Weights of a small mixture-of-experts language model, trained from scratch on English Wikipedia.
Experts: 64 SwiGLU neurons an expert, 3 picks a token.
Training: a variant of Adam for the experts, 366M tokens, 5584 steps.
Below are experts of layer 3 (counted from 0) of a mixture-of-experts language model. Rows are named router (the router's row for the expert) and show model dimensions 0-127. Each number is 500 + 50 x the weight over its row's rms, rounded and kept within 0 to 999. Numbers have three digits each.
After each expert's rows: a language model's description of what the expert responds to. This comes from a sample of Wikipedia text that the model never trained on.

# expert 49
router:495553547463559512454473514524507493432569467543474438495531434460479601506448558497460432474444448549524477548475603426560464455515467566564543524555489589496552496486452564453408535464437540539409465493515428392523456508484521610559548612500534547517515539530476442478497443509497537456521457486401558570479486578513413503562448555415530523518470533456454530480520589365499465492434
It responds to: Equals signs and hyphens. The = signs of section headings like ==See also== and hyphens inside compounds, such as under-15, two-week, consuls-general.

# expert 14
router:406543529438516493509482526490518396474570470523427475487529463467484603512411567539406450494447437554496559595464608448515428478500554564558565591504465554413587455451430522487482549475488525575448415497551461467540476541405465521533506557512573529560530543591483462509542501486483559490509475460418499546426475536449494461497478536416517515548420509536466564464528595513502430456427
It responds to: Abbreviations and odd fragments. Capital-letter pieces, abbreviations and the first bytes of Cyrillic or Greek script, in squad lists and references, e.g. FW, MP, Stat, ern.

# expert 3
router:464573555474505503484419539504424468467515516617426512443546465486471569573483565503510465451469436488595492572494582498558521473509466519576534552532495557418594444496446553453459504406439500639449438467510479426535494446443516617466470523535506561563535550527501481440527475484476588417544465484481535478500464516482489437538447594444565531532401530492513574496520521464578467462407
It responds to: Mid-name fragments, copulas. Middle or end pieces of names and long words, plus is/was/been and table pipes, such as Bas-il, Full-ert-on, ambass-ado-r.

# expert 41
router:464524540446590530481458507505465475454596417549484451462489444448372569487445559569491476487488520570544519446463503505514492452532454530599529544541497484459548355455442591523449564449444494593447443472533479441516441465476415512478463493527540513542539581554476425435572426587456555477571443522452505596420440541424481438531450504498535526483455571453485552490520505446548475467491
It responds to: Particle up and misc. The word up, also in upbeat, upscale, upheaval, plus verb endings like -ed, years in tables, and LaTeX tokens like \right.

# expert 58
router:456557549408495545546545523527544469462525444570428378468550491474445512533410522523493462433501512561489459526436580519557499403541511547560506510465474529495513440484393544498474536472534489587478478484511448437553468411474423541501502603501582536500544509521455482413549458598415565404551485484454528545507484547464488409515393499470595620541481515518523513432538532486529422441498
It responds to: Plural endings, with clauses. Plural -s endings on nouns (upperparts, units, towns, species) and with or have after commas in descriptive prose.

# expert 54
router:455508537496526528471457533539528484487571459568474471472485415495403548558433539551451485462480427577585577556418600449567414492526545530566532504584473547506457420434440518468493509484472549521419458537535490429551482466449446518594504512490551572559573487527507463427539489550465540458554540480455478644460453586501418472575421536488550592537444511488517531525519532469524414452466
It responds to: Sentence-opening words. First word of a sentence or paragraph, mostly prepositions and connectives like During, According, By, When, The, plus = in section headings.

# expert 56
router:507527537438573525446438551577503492438590441522415459414519440453465611555521508554434437507451472529544522512482513473522504465526510532557559573523456528465540396514429548492416513437460501495438480483544416455529456425493403509510482548502522491548538547539432483386523434501432564379571470495463585556441443480401471444509448546486537505521514546449437590447549498517566470470488
It responds to: Common content words. Common nouns, verbs and units in descriptive prose, especially species descriptions, e.g. "found in", white, ft, cm, death.

# expert 23
router:507553538447539503504467567473498533466553490516446484459514474455406584588426531548448505483475469547538454487481476492547507457509515611539530575546451480406550385516441539454470517419500503586500435505531424456567466467481438555497495582467486531550601617586482444488562423532396526433491426528389561569460481494489436407511478558481531534479470533447453600490525509475502474445492
It responds to: Pronouns and code fragments. Object and demonstrative pronouns like her, these, them, him, plus digits and pieces in infobox codes, coordinates and names, such as U17.

# expert 57
router:457580541433503516440492497589515476493508496628439455484475452439500569532485587515470460503492441537552499590483548451572502427545535556585604560519505569427556404377451606507514539423505545553498516503520465472468520401476448573535519591532510527570524542543477472499531501504506526461534497425439496501519436534519445436527460537431563522483384533470474515456539524453524409441431
It responds to: Infobox field labels. Infobox and list labels after a line-start dash, such as Country, Born, Died, Website, See also, and pipes in vote tables.

# expert 63
router:494576538460564572519439579523494504472518505535411493484521413473519549491462574557439397490458497554506490537427499438573499488481502556516541584569473536507508444483424529470493494435469508550443483494601458490507480500482481522527469554448485544554605561578437462461594421519408533421531424455439587576433483556409483472578474586474530562535473526476426570463562584477563472448496
It responds to: Capital letters in codes. Single capitals, digits and unit abbreviations inside codes, acronyms and model numbers, such as 1974-052A, RFK, mm, lb.

# expert 6
router:466553556398515526516458555544502468465514480599482473473527406431468529511463552524456412465464474527574514491495578468493488505486538567596537515545445519517548424498393568519481540464414517607426483477562446476505490493437457526506496541530480540546561587596492515413515412536396513414504499506477502602433435542427479483557448501452559532543518576457466569473509597444559480445440
It responds to: Table cells, foreign scripts. Dashes, pipes, digits and letter fragments in sports score tables and non-Latin text, e.g. 0–2, N/A, Arabic letters, Cyrillic.

# expert 39
router:424559560482629532473447503549505438458556471565408413464503469502467543509438590536423462463477429524515515550472579443527458442506511539594498529613438550452559484438495535471453558494488538539417458547529476436568489452462429633528509571518552548505506521539443447466499491560482544443531459514469531508480520614472482499588429538487565543556479528480521569478541524386509438473461
It responds to: Heading equals, prepositions. Equals signs in section headings, plus of, with, during, using and past-tense verbs like received, resigned, confessed.

# expert 60
router:472545592498510513443501583525500475466527436491428456493478445459395559478503495498464397452522476500596457513493575539572483457552432529574526623544487534434542429496472567490492554486481549576466412480584439480589502499477512525511511586503489509556614558548484494489522425541424506469593454481414528541455501583429480399535513532457552583585507516488467552437528583464502456471469
It responds to: Romance-language names. Vowel endings and syllables in Spanish, Italian, Portuguese and Slavic personal and place names, often in sports tables: Mate-o, Agu-a, Goy-ta-cazes.

# expert 21
router:465533572472537580449446531533480447438548441582462457448534389487460590528446503532418508444508413482496561582454540475561443501526510525552576507576521511489567465411479526479463558494447529568465451506532483431533480454455473565484506534547542583558511526543443525422518452498465515432567452441390537562421469557412443452573406533456500523533427519478478508512577542460584454448445
It responds to: Closing parentheses and quotes. Closing parentheses and opening or closing quotation marks, typically after names, dates or numbers, such as (incumbent), "Mama Corsica".

# expert 45
router:479519530469511523502449538528519500466530461608416472395544443439440580577455575540456422428473478528547547594458556486545447469452520556585517564504490526501530418419428570511505569502450510548483440514551437456484481502400465510473506538526513585549572576558430454465571436487394545485533463485490482538492454542473470428521446551397558470550421508469469516511551612494515425479523
It responds to: Word starts after breaks. Opening pieces of words starting lines or table cells, plus According, part, until, such as Wh-ite, pol-e, ag-gregation.

# expert 53
router:497554520432510553542441510593488470482525463563488485452565398429488563542436508577414421483441412523567469499475542451542459441498527579537552515537500487479571430498421547489461539444518514548454449482569460476531428468482433539553490579467562520531508625508464475479562408568491532442538458465458516557487483542475462460565476527424531533576401556485485589453490614431555458434491
It responds to: Initial capital letters. Single capital letters or first pieces of proper names, such as A6135, A-uckland, United States, plus dashes in table rule lines.

# expert 20
router:504516571483574542502401550547452420519573455536476460421491467489428576583496559538456457432430480570533521578463587440543446422509500544577541577597475541430559444488480537487455559486471500560456484499582470454574482478443495530471531510533517593531511496555514421438570434588443520469482429455468535520437461563510452481532485581429501539488477582464467528421514589433535458466464
It responds to: Song titles and words. Word pieces and first words inside quoted song or film titles, and cells in awards tables, e.g. "There You'll Be", "Something", Won.

# expert 46
router:460533532478524495497468540557469484473531448558426494488520403487401610463427552556480503445438459496485505509483549425548503424562517563515488498594435488498480486474420576488473485473545563525451491473579504403577480444497485534471525487446513534550529583517451508433541493537479621418488466422427575559430490549468472408595485583508553513562413501514499479460566573458541405410478
It responds to: Numbers and quantities. Digits inside numbers and quantity words in statistics, casualties and areas, such as 408 men, km2, sq ft, eight, few.

# expert 19
router:466495558422577573537461525549479492491553466543378448445508445470454540520484525516501483456544498523547513524442601441540419507545543554540522488532464472471528474434410537485500512433507513531470442507519455448497439500489519508523493556587578528540571492506427468455551414581389564436596517453419449616509475539462453456548431530426567579517424522464521593478528549484494399419474
It responds to: Sentence-subject pronouns. Subject pronouns and clause openers after a comma or period in biographies, such as he, she, it, which, although.

# expert 5
router:394568581401566533483501460584499381432496457590392470533547509473441531517468560570444479426485460523488528562447567444570467493598551549575506569598455551456550476409461497462501547501494546541469481514500513451522486444445454534478498535509470583500516470559473467506473474595464581497472500491454529540473432586476470442550421502483554525572436560526488591449534483440534487433502
It responds to: Verb and word-stem pieces. Verbs and mid-word pieces, often after to or a prefix, such as avoid, consum, alter, imp-ale, fle-e-ing, in-iti-al.

# expert 10
router:467526509420570524474472544517490425462564428575467424466581466446374530554443540511431474435456459507553544483445539490563544433536523526541556492546447529416572468463507524523425573521512569524399414528517455422558478496499405507558531502545550544543525544526451466446493485627498517464560445515466554543396463605497485425501468538493578474558494512508479542433523507422576462464537
It responds to: Verb endings, action words. Past-tense and -ing endings and action verbs in narrative prose about people's doings, such as deed-s, undermin-ed, asked, managed, offered.

# expert 61
router:515525527474586490497433505573503495448541505581457471418551493496464525573429540513405465465485420532587523516456518483544517403517493515532525511526426507372509499433430540422416535438494502580444487475530470442506399405428483540486540544528547580565535567529526459448574419578504583476517482498415540546443453489513415490506457559470530499490416546494492518506559548437575454404451
It responds to: Mid-word pieces, quantifiers. Middle pieces of words such as grand-chi-ldren, Mean-wh-ile, plus quantifiers like some, more, either, few, each.

# expert 47
router:449561541376551490421469532573507435450566507549480475462479461434464503523389592583456483405454467525552515525487494481547478477556495544561524525555478560475548481457476590478484578483487497538449488505581483455506495458423410559474544528515527531539522559530464449455510503534375574466509472390425510568482493608424483440533465521489590566524462554486447555475531566512584501418445
It responds to: Digits in numbers and codes. Single digits and pieces after hyphens, slashes or points in model codes, records and measurements, like Soyuz-2-1b, 4-6-2, 51.2.

# expert 36
router:409547526432603518488440471531535459468528435580404432416521477463481535552461552506405468483473470516521502589446553480547485462560471511568525564585399520439500496391456551466466583511488488578393435551527460484548493461455422570496497524490560583551504484483497480460539515516459526516516445484397577483479482547466392440518496553466548574545474479465463522500536562449517442384479
It responds to: Latinate word endings. Suffixes and word pieces completing abstract English words in prose, like exhib-it, organis-ation, irrad-iance, extend-ing, efforts, contributions.

# expert 38
router:484550570457537489510431518488488423458545524516458425432555478480466580540468541513485423479531455544587508526465555523576465462471456528559565520575424553442535487443474558480386496437486528546417425468490471448567485475516411570462472519506538517571569519473522501450535435498462604432548446516429572548483446564476474428579487586471514611552497510457441619442523505456538435432492
It responds to: Mid-word consonant pieces. Consonant word pieces inside longer words, especially Latin taxonomic names, e.g. Actino-pt-erygii, twenti-eth, Bog-ot-á.

# expert 33
router:485509573481496530516417555505514511439472481564469531480569415494519584523453593524506481498479456511552589561536552389532449422525550609539565601485492595443521458498397499428471539416471522493483484523575435458586490454413455602509538565560468561544496538553457464472524485497484566436538397447496532491472471488455482448535499560475514583539463552452477566443539563449572472479448
It responds to: Word-initial prefixes. First word pieces of split words, especially prefixes re, pre, inter and capitalized starts such as Ac, Bru, Pil, Ins.

# expert 50
router:519587502404505524535447547505462522471555442560430416441512493480442566578424590588471453510443472546553503540448530465533450497501475515621537596526514513479575397486467549497450571465492516518476443573611443426537475405443410514528526519451459527554561553590472474503538472530469528490577429491478569489489444493450469468492502525434526544511495599496423545481552567449501437456442
It responds to: Infobox field labels. Field labels and table cells in infoboxes, chemistry data and minor-planet tables, e.g. InChI, Molar mass, Directed by, Starring.

# expert 4
router:514589550502563487488456572529484453455481497526469415479522454461488640494530570505521459515485507486551434532510558474562517443524441483553566571538478550481566508508468520452448523392484491577436377477551445434576475478441481548462454572506502508614591486529491472474554491531379547488550412476467564552447480559422507451525551574464506615536461521426493557453512550415526472474475
It responds to: Foreign name endings. Word-final pieces of foreign place and person names in sports tables and lists, such as Zacate-ca-s, Jamai-ca, Mon-aco, plus recent years 2019–2024.

# expert 28
router:513524562428482511515462540475533485475546423515434426450546459478512543555442544525462458456491436600546527551448524441563421510504467559545527573603500595502542431461443512490413530456503524511455486495543472492545430444510419529553498553455538468559554581619482467458504428591437505435569476496407520546475470597445434504543460587461472588550479537483463518477524619429544458483511
It responds to: Hyphens and word-start fragments. Hyphens and dashes in scores and compound names, and early pieces of split words, often in taxonomy lists, such as E-uro-pean, crys-tal, 6–4.

# expert 40
router:500542569469519535478435558513478478399555494585428467479512451446439583529400538505507489491420497531593471573446527468525437487467543581513564547548496593438504500491482529437484560467502500527469405493546445482533501472451523563521477612499538522577575495539473438484515391566432533417548508400468558558521454540435454506571436555388479592548471534465483524443494497457552439472454
It responds to: Opening parentheses after names. Opening parentheses after names or titles before birth dates, years or country codes, and capital-letter tokens such as Roman numerals V.

# expert 15
router:417577540481590559490386547554480467470553503521423476450560441431473509475467622508481469488525498569508486524478568456572501475498525576604571549544476538494467467455449552466505540502504537565373436508571440405489472439449467579520551512535566589590539533531503492430570419507466520447472435468469528563471473496505487432528474585459549532558449571501506524482512560466534418432462
It responds to: Past-tense verbs, table pipes. Table pipe cells and past-tense action verbs in narrative, such as asked, awarded, performed, signed over, win over.

# expert 30
router:490554565456549537512476545566509476458595514607448482454497465489464575506443530566481527457492512518518468532446560423554451465542518590620509610554492573469557476490460547484506542429550548559473467476541477458481469492457415536523544567476525514557579552559470450516528494550431594531528381466473525590500505539501484420519463509368501474562481554515452533471477601435587438427500
It responds to: Numbers in stat tables. Numbers, en dashes and decimal points inside sports league tables, election results and season ranges, e.g. goals 48, 2025–26, 40.96%.

# expert 7
router:414590575482588534497387558513568495473527478531390463517536418491523578476431567542461395483460440532551467576491532448591484472529536537527546540559443552480480473529483550476441524438494497542489480510572460455474445507472499538503513546519502500543588487490513490464555487531374521436570487431477603545443470544440498474562522561410513588542487563491449577453553570489553427461425
It responds to: Word-final name syllables. Final syllables of non-English names, mostly Indian, Slavic, Arabic or Persian, such as Nandiga-ma, Tabri-z, Ugan-da, Jor-ge.

# expert 32
router:449531520489589488529490548594430435418568481551464485446492470438389633539469545543474478499477499535559510589456574431511460452480474577573542567548511512479534474481478559491517594469517583515482432465557474483459450545427468534468528554562512536568542564611492488492526495535428504454554395440462552571422448506439461486546444529449575467553455583505430515440525550461499479453492
It responds to: Sports table abbreviations. Short capital codes and name pieces in sports rosters and results tables, e.g. BR, NY, High assists, Sp-ur-rier, plus You.

# expert 29
router:475532545495548549483466500501538507434559456532443452426536452444473546528429522520486484453492449494508492486470553451548512461531532587518549532572534557496543477419419575406433523507527518594424463515534453458611462431455401619543518529515579490558501508508457438488529428520501556425519438499398531543500483530472447442559452558456505564579423499503443535471533528405625422437469
It responds to: Hyphens, quotes and symbols. Hyphens joining compounds like climate-driven, opening quotes and brackets, stray spaces, and symbols in math or coordinate markup.

# expert 16
router:465525509444568499529455549557463453442553436526432429478528459447486635526470549524446464452476456512560513562506527437576477375547481527530555527595440512487540473452472512448432520416517518565395474509542420451547463417442521551489446577449488542524547476540450505454588464521429504428578465449418516503472481517419430445573514582490503563553446500431465526491587526479541491467436
It responds to: Possessive apostrophes, quotes. Possessive apostrophes after nouns (doctor's, Madison's) and closing quotation marks, plus abstract noun pieces like -ism, -ication, idea, document.

# expert 26
router:469516506433536508539444536549515499467544397529418496496542425491489588551497547519512493495495468490532514486474515494495463448527506608578482500605504573501568418445394575461521548444497500548428443462510457456509490414453505624507505522501453553494531494586447459444569484566456531442476463445456612555517462562425430485500440528483567579565402523494500567413561502401502453423497
It responds to: Sentence subjects, technical nouns. Technical head nouns that act as subjects (engine, weight, line, data) and the verbs is or was, plus paragraph breaks.

# expert 31
router:431550547435519501497488590565466477492496472533471473473521478469401662463462499523527450501467450546558519533515520408524468462527543574552545563541524528475520505474444588438439563404470593527474423544503486493561506450496495526528514594505493483543531530480510469415549453518477509483565444439417569522489425533429466355544503598457484503608426536455472529466527573490503472476396
It responds to: Romance and Latin openings. First pieces of Spanish, French or Latin-style words and names, such as Le, San, Ca, mer-idionalis, Vanco-uv-er.

# expert 52
router:450509604387555499481483464583462393485509501530421484493494452425445534497409512515404440437473438517506497534485564406591410499518520614590583555550474509423496443457442530460468584457485494583517464496553511411539467519447428487535497555503538580508555556581457467518507465536460548524476493484475521558499431492507426472514462559448524495499411544493479567509500571442534432425464
It responds to: Mid-word prefix pieces. Syllables right after prefixes or opening quotes, such as dis-ass-embly, re-plicate, with-dr-ew, plus United in country columns of results tables.

# expert 11
router:419485556460537557464420489589527444491549468586501433503567416435441553509465572560463472431469435578508533545417609417616399454519505553577546524602456533490508423425435535449472534468457500531436444470498474419496498475422491585493532592482537545542541534539461471465535502558473517476517454455466510584518477598505470486525469552502540526518472539489542524506556567423551483475461
It responds to: Past participles and list dashes. Past participles after was/is, like named, founded, made, composed, and dash list bullets starting lines, especially before List in See also.

# expert 34
router:502522567499503536484448546508540479427555452532445464432495428483413523579439568577488492497517418495499554525485540446575482468512500533570581526566534463391519396448436551503443594453503489591478458490527497359557505503467475574541549547512474529559554575568448469401516514509442473453537450534420568520466490497439518478565484549479585512476415583487521586497556508401507473476462
It responds to: Line-start table markup. Section equals signs, table pipes, list numbers and years at line starts in structured lists and tables, such as == Charts, 1981-1993, 5.

# expert 27
router:450612523447494556516464582510475472464542461551433460404492519476419530538479566586494475435493522544562432565520581471570454424464495586582579541512435535508523420502423532501492490447507516513404464516590454445522448432514453531524471556476491557578554517560438487457548416496461532467542504417450536525471445537475426507583450509400552569490495532424457581409498542501530451470473
It responds to: Table row pipes. Pipe characters opening or separating cells in results and election tables, plus unit words like Squadron and also.

# expert 51
router:460492540474480579539475567564460481473541480548440455439537480442430521489511512597435466431468437514538451577515572417587460437494539526568523480511445520537499465462408528509485504449449512515470441457531460474555479403396525558481529577493533556527532507561442481449529462541418572445500468390441479568473458564415509460511449543423559604535483556461509584483561579479556440410523
It responds to: Infobox labels, numbers, punctuation. Taxobox and infobox field words, equals signs, colons and number pieces, such as Phylum, Synonyms, ISBN, ±, 232,000.

# expert 42
router:460528609465557506466430535497503471451508499571471474424557480473420574562490521498461530465520500530547500528448568464550474448506503519562509543518552535443578473523472489448412522437472525606500412557522409503587475454397491554511536550534508549578502542535478446458508422560475491440540388484461592514478494557403478484566498590426517607511424509454522586436537580429503494492429
It responds to: Title and name pieces. Capitalized short words and syllables in song titles and proper names, e.g. Funky Now, Man-hat-tan, Bor-ob-udur, Ham-lin, Bl-oss-om.

# expert 59
router:424519550519527536519423549564464373438540488519441458486516448429430614494508531569421508504469501531496568595459620426631514468532535537556511536591485521472507510482471520498484500402460558504417423551487460432513455485500493513476509568549541528537559508534470487483511481565432540443543463415456517518434443542442470389520492579447548474582480559493498535452490550487551460402459
It responds to: Death and date words. Words in biography narratives about death and time: died, death, suffering after died after, month names in dates, election.

# expert 2
router:540545552492498500556453516543515486471503443539477514441520455466426570515438537590471440481475490484525512586435529465583460443508476591546531589503507499498550457489379576454475508451486574512402481450592493421514499489504444592494499549537487519580618572584483486495519477579465585474557459457471519550429460492484508448589516544404565490523417622497463492431527520466601503469455
It responds to: Table cell separators. Pipe separators, list dashes, commas and decimal points inside numeric tables of sports stats and election results, e.g. | 209 |.

# expert 48
router:458599576488559492472431559554518478467510463532459427483505465511457573507460560518516448467510450472549459506495527478527548494549439484525512568543453575495537432498487570472419493422544536577498482455586443481530446480480472559483466552511503557529592501510492447432551466505390516412593413518533544542435482602389495425537510536395513582585440538478464590485541513426555465453405
It responds to: Place and ethnic names. Endings of nationality and place names, often Asian or Pacific, like Sasan-ian, Okina-wa, Kaha-yan, plus Indian, Welsh, -shire.

# expert 25
router:430532537430491491482463535581473495466502475506484424505504455454442561563486582562473437471559524520573478613498577490585518374531476530516498563507467505469515419452472584464484537395525534503452491528579459488520444470481487516535463506523521519511570551567491515475525463566457560445622419445433532515459444569408441470570462482458530598518484567448478560448519533465602486434392
It responds to: Adverb endings, role nouns. Adverb endings like -ly and -ally, plus role nouns such as king, chief, son, singer, prince, mother.

# expert 9
router:459519547383569539502501524518496419465555502543447453454553384445505560535463574543472450474464481526573516559470591478536455420521502607561543492549473556448529515476409584435501535476474567546454473505540493416497520464475480523521569592489552510523533518570421435493495468553479572496517492462419552569458465609482430469585430521423573531539450523514482557456488572473576460430456
It responds to: Dashes, paragraph breaks, by. Hyphens, en dashes, paragraph breaks and contrast words like but, although, and by after led or selected in sports prose.

# expert 8
router:466589571488526517445422575600511461444507417518497465418483441488427677537477536475494457470497491549559537510435566504553471440476505519536528553549419504489527437452464529467473516440497486581479478454552396469513445470444522534522577525540554542499520519584477499435535457569397558473524407493477490528433423552452446489602483594444567540542461542459482561439551498509505474467464
It responds to: Creative work nouns. Nouns naming the work under discussion after "the", mostly in music, film and TV articles, e.g. album, series, song, book.

# expert 44
router:468568539497554488492433515507467465471502487488441431489611472453467631491507580497509489471507493564544498524470567482545516383490476593531541560526477574483575494488459550458506542372477543551455445497603462454534466447412469553448526567524464566528551515553486492423520460511467595493498440486449600466444473555405466412503485529375543503539484573454517522429495557430519503446441
It responds to: Proper name heads. Final words of institution, league and war names, e.g. First Division, Atlantic Coast Conference, World War, Washington State.

# expert 18
router:504521531465595504506395492552542515445532414542453512463514494519412589536496544539465417487478485504542543494448578465563500465572454483499512558525457459458509448441396530427429566481496490562498511451545486404521414464441460580481539555451490589548578562537475460438529484528455499387545437506428562556437450534429419472567469537495635567561472535464549523472526537472564475485488
It responds to: Common nouns, kinship. Ends of everyday nouns, especially people and family words after the or his, e.g. wife, son, father, every-one, mo-on, historians.

# expert 35
router:439534502425504530548435516570482498474532496601453446452541479449522666539405571527457506434462500528526499523423551469537437468551492528472568570575420552485543475442479575434456528464473506569403420521492472453534514504455452531493512567474549546558528501585439488518524429563485531480484469440465478505490384561463432462563449571479508568560418535493415577424504551506518473464461
It responds to: Month names and word starts. Month names in dates like May, October, and first pieces of capitalized words in bios and credits, like Ref-ugee, Act-ivist, Bi-bl-iography.

# expert 22
router:465524502489580545490459502503483438443522475534439435442544490511409603494417544540436479483486496516521491557458545458610513474530451522598534615521492558534551486473449520423497612467492547543450453539569428385492501445492421563488495565519513528576585509535501505492578434522412604445529418485462528507442456530456460460469527525397586550531494562445494534451552534471580492469452
It responds to: Infobox closers, ranking fields. Closing parentheses and pipes ending infobox or table fields, and field words like ranking, population, awarded, Turnout, JPL in asteroid and election tables.

# expert 0
router:456490602428549517468465516521474412429544435530477460498504411482441601528452515563500506487445407489534493517450556398548469409492442528524576620539466534487606400502481505508429539479462535545488474514559504420491451492446454571532499510508495610550515582535511475468508450561470518479517408465486560534400455537446472446525529538395544534551481560463437549477523560424579500462500
It responds to: Mid-word English fragments. Short consonant-heavy word pieces inside names and English words, like Squ-al-us, Lo-nel-y, Hu-t-chins, rest-ora-tions, sm-oot-h.

# expert 1
router:513531531470534500501435588533482481457518418560455464498537440480464608551438510514467477489515460566593538520442519499532510517526544545506564544510519568422556437494468538472462582485445553605494389519542438425529414463451486520479546564528517562553525560609489474427490432528414487471541463495479526501439390540476433478542434520445562526582404586456474524428487562420541432476449
It responds to: Asian name openings. Capitalized name-initial pieces in place and person names, often East or South Asian, such as San, Shan, Han, Ken, New.

# expert 17
router:517509533441517543458474523560523448400549480601433480418540457443450550537449584532471439501468471528525540541424510530572502444500523505579544509583496503433582455440447588462475549404482564522455516475562481442512476439479421541474522576488589539513536599551458450440518417537427557419503442489467561520491420519465425429561473554479592521518492541479477551469516575460529440457417
It responds to: Table separators and adjectives. Table pipes, commas and periods inside numbers, en dashes in lineups, and descriptive words after the or a, such as tall, most, total, new.

# expert 37
router:430548567444533516518463534580524457411608427541447467474551450485470546526447595564432493462495497532525521577497496439523490450520509527572540526581451591497550395459470565481447534452464550548456490502521476417522481412465481522507498508480577579508545576528435432471537471552479521503552462460509525554491469542365375490584518518426525518550475549469506547484526616435550470425456
It responds to: Heading and election words. First words of section headings and election-table terms after ===, such as New, President, gain, civil, National.

# expert 12
router:458570486390566438491490496552502447434561440537459452442486435499431567572492552551502429469483436529527512531519528463586485442472547566623525557549510506511487453432434564499471547454494560528474468482574449431562487484438476577505479564504526546572564543549462494452610445514465532423559470447460508574471476572449434439524461579390535550528452545503472510462551588421526465457485
It responds to: Table header words. Short words and symbols in table cells and headers, such as at before opponents, km, by surface, ″ in coordinates, closing parentheses.

# expert 13
router:462550606395580496459478560490448460435534507562441468469544509423478526562411531477466451411508454558592492533463530422567496452505485548549513516500473592515495458460473531439428491466469462587485498512542446479503476475402455650497491602484503556556553500489484450485519500558458533439548456403469550588449519577446490419534522593467525610480487536507472531491503530465503459450416
It responds to: Final word letters. Last letter or short ending of a word before a comma or bracket, such as Whittles-ey, lonelines-s, Brods-z-ky, wildcar-ds.

# expert 62
router:423547519426595509483413552501455465467515508548398467527556475505483585501460567546441464448487457518547473544463556463518478511571505510528541528556419479481519421469384513462527524457503529636445389472596439455444447514468479587522501511545511558539579543567464479462575430531441543424501429496454545542417497545427509486581512546424514500574466587473518491466536528457586495483458
It responds to: Place and organization names. Pieces of country, region and organization names, plus "of" in titles, e.g. British, Wales, Ontario, Hong Kong, board of directors.

# expert 55
router:474498521435579559456432543540460455445520467493516449500555483446433533512449572553427498472474506506551503491410580503532499456506542543558539565530448508481603420500452495502470527471467572579362426529551441455532452459426492558576506553520452579566541548609509471453533477536454490488520478547451567539450433590507516433550485527417569494497514545468417583417526523434574429453472
It responds to: Function words after nouns. Prepositions and linking words following a noun, mostly of and that, plus called, about, is, as in coming of age.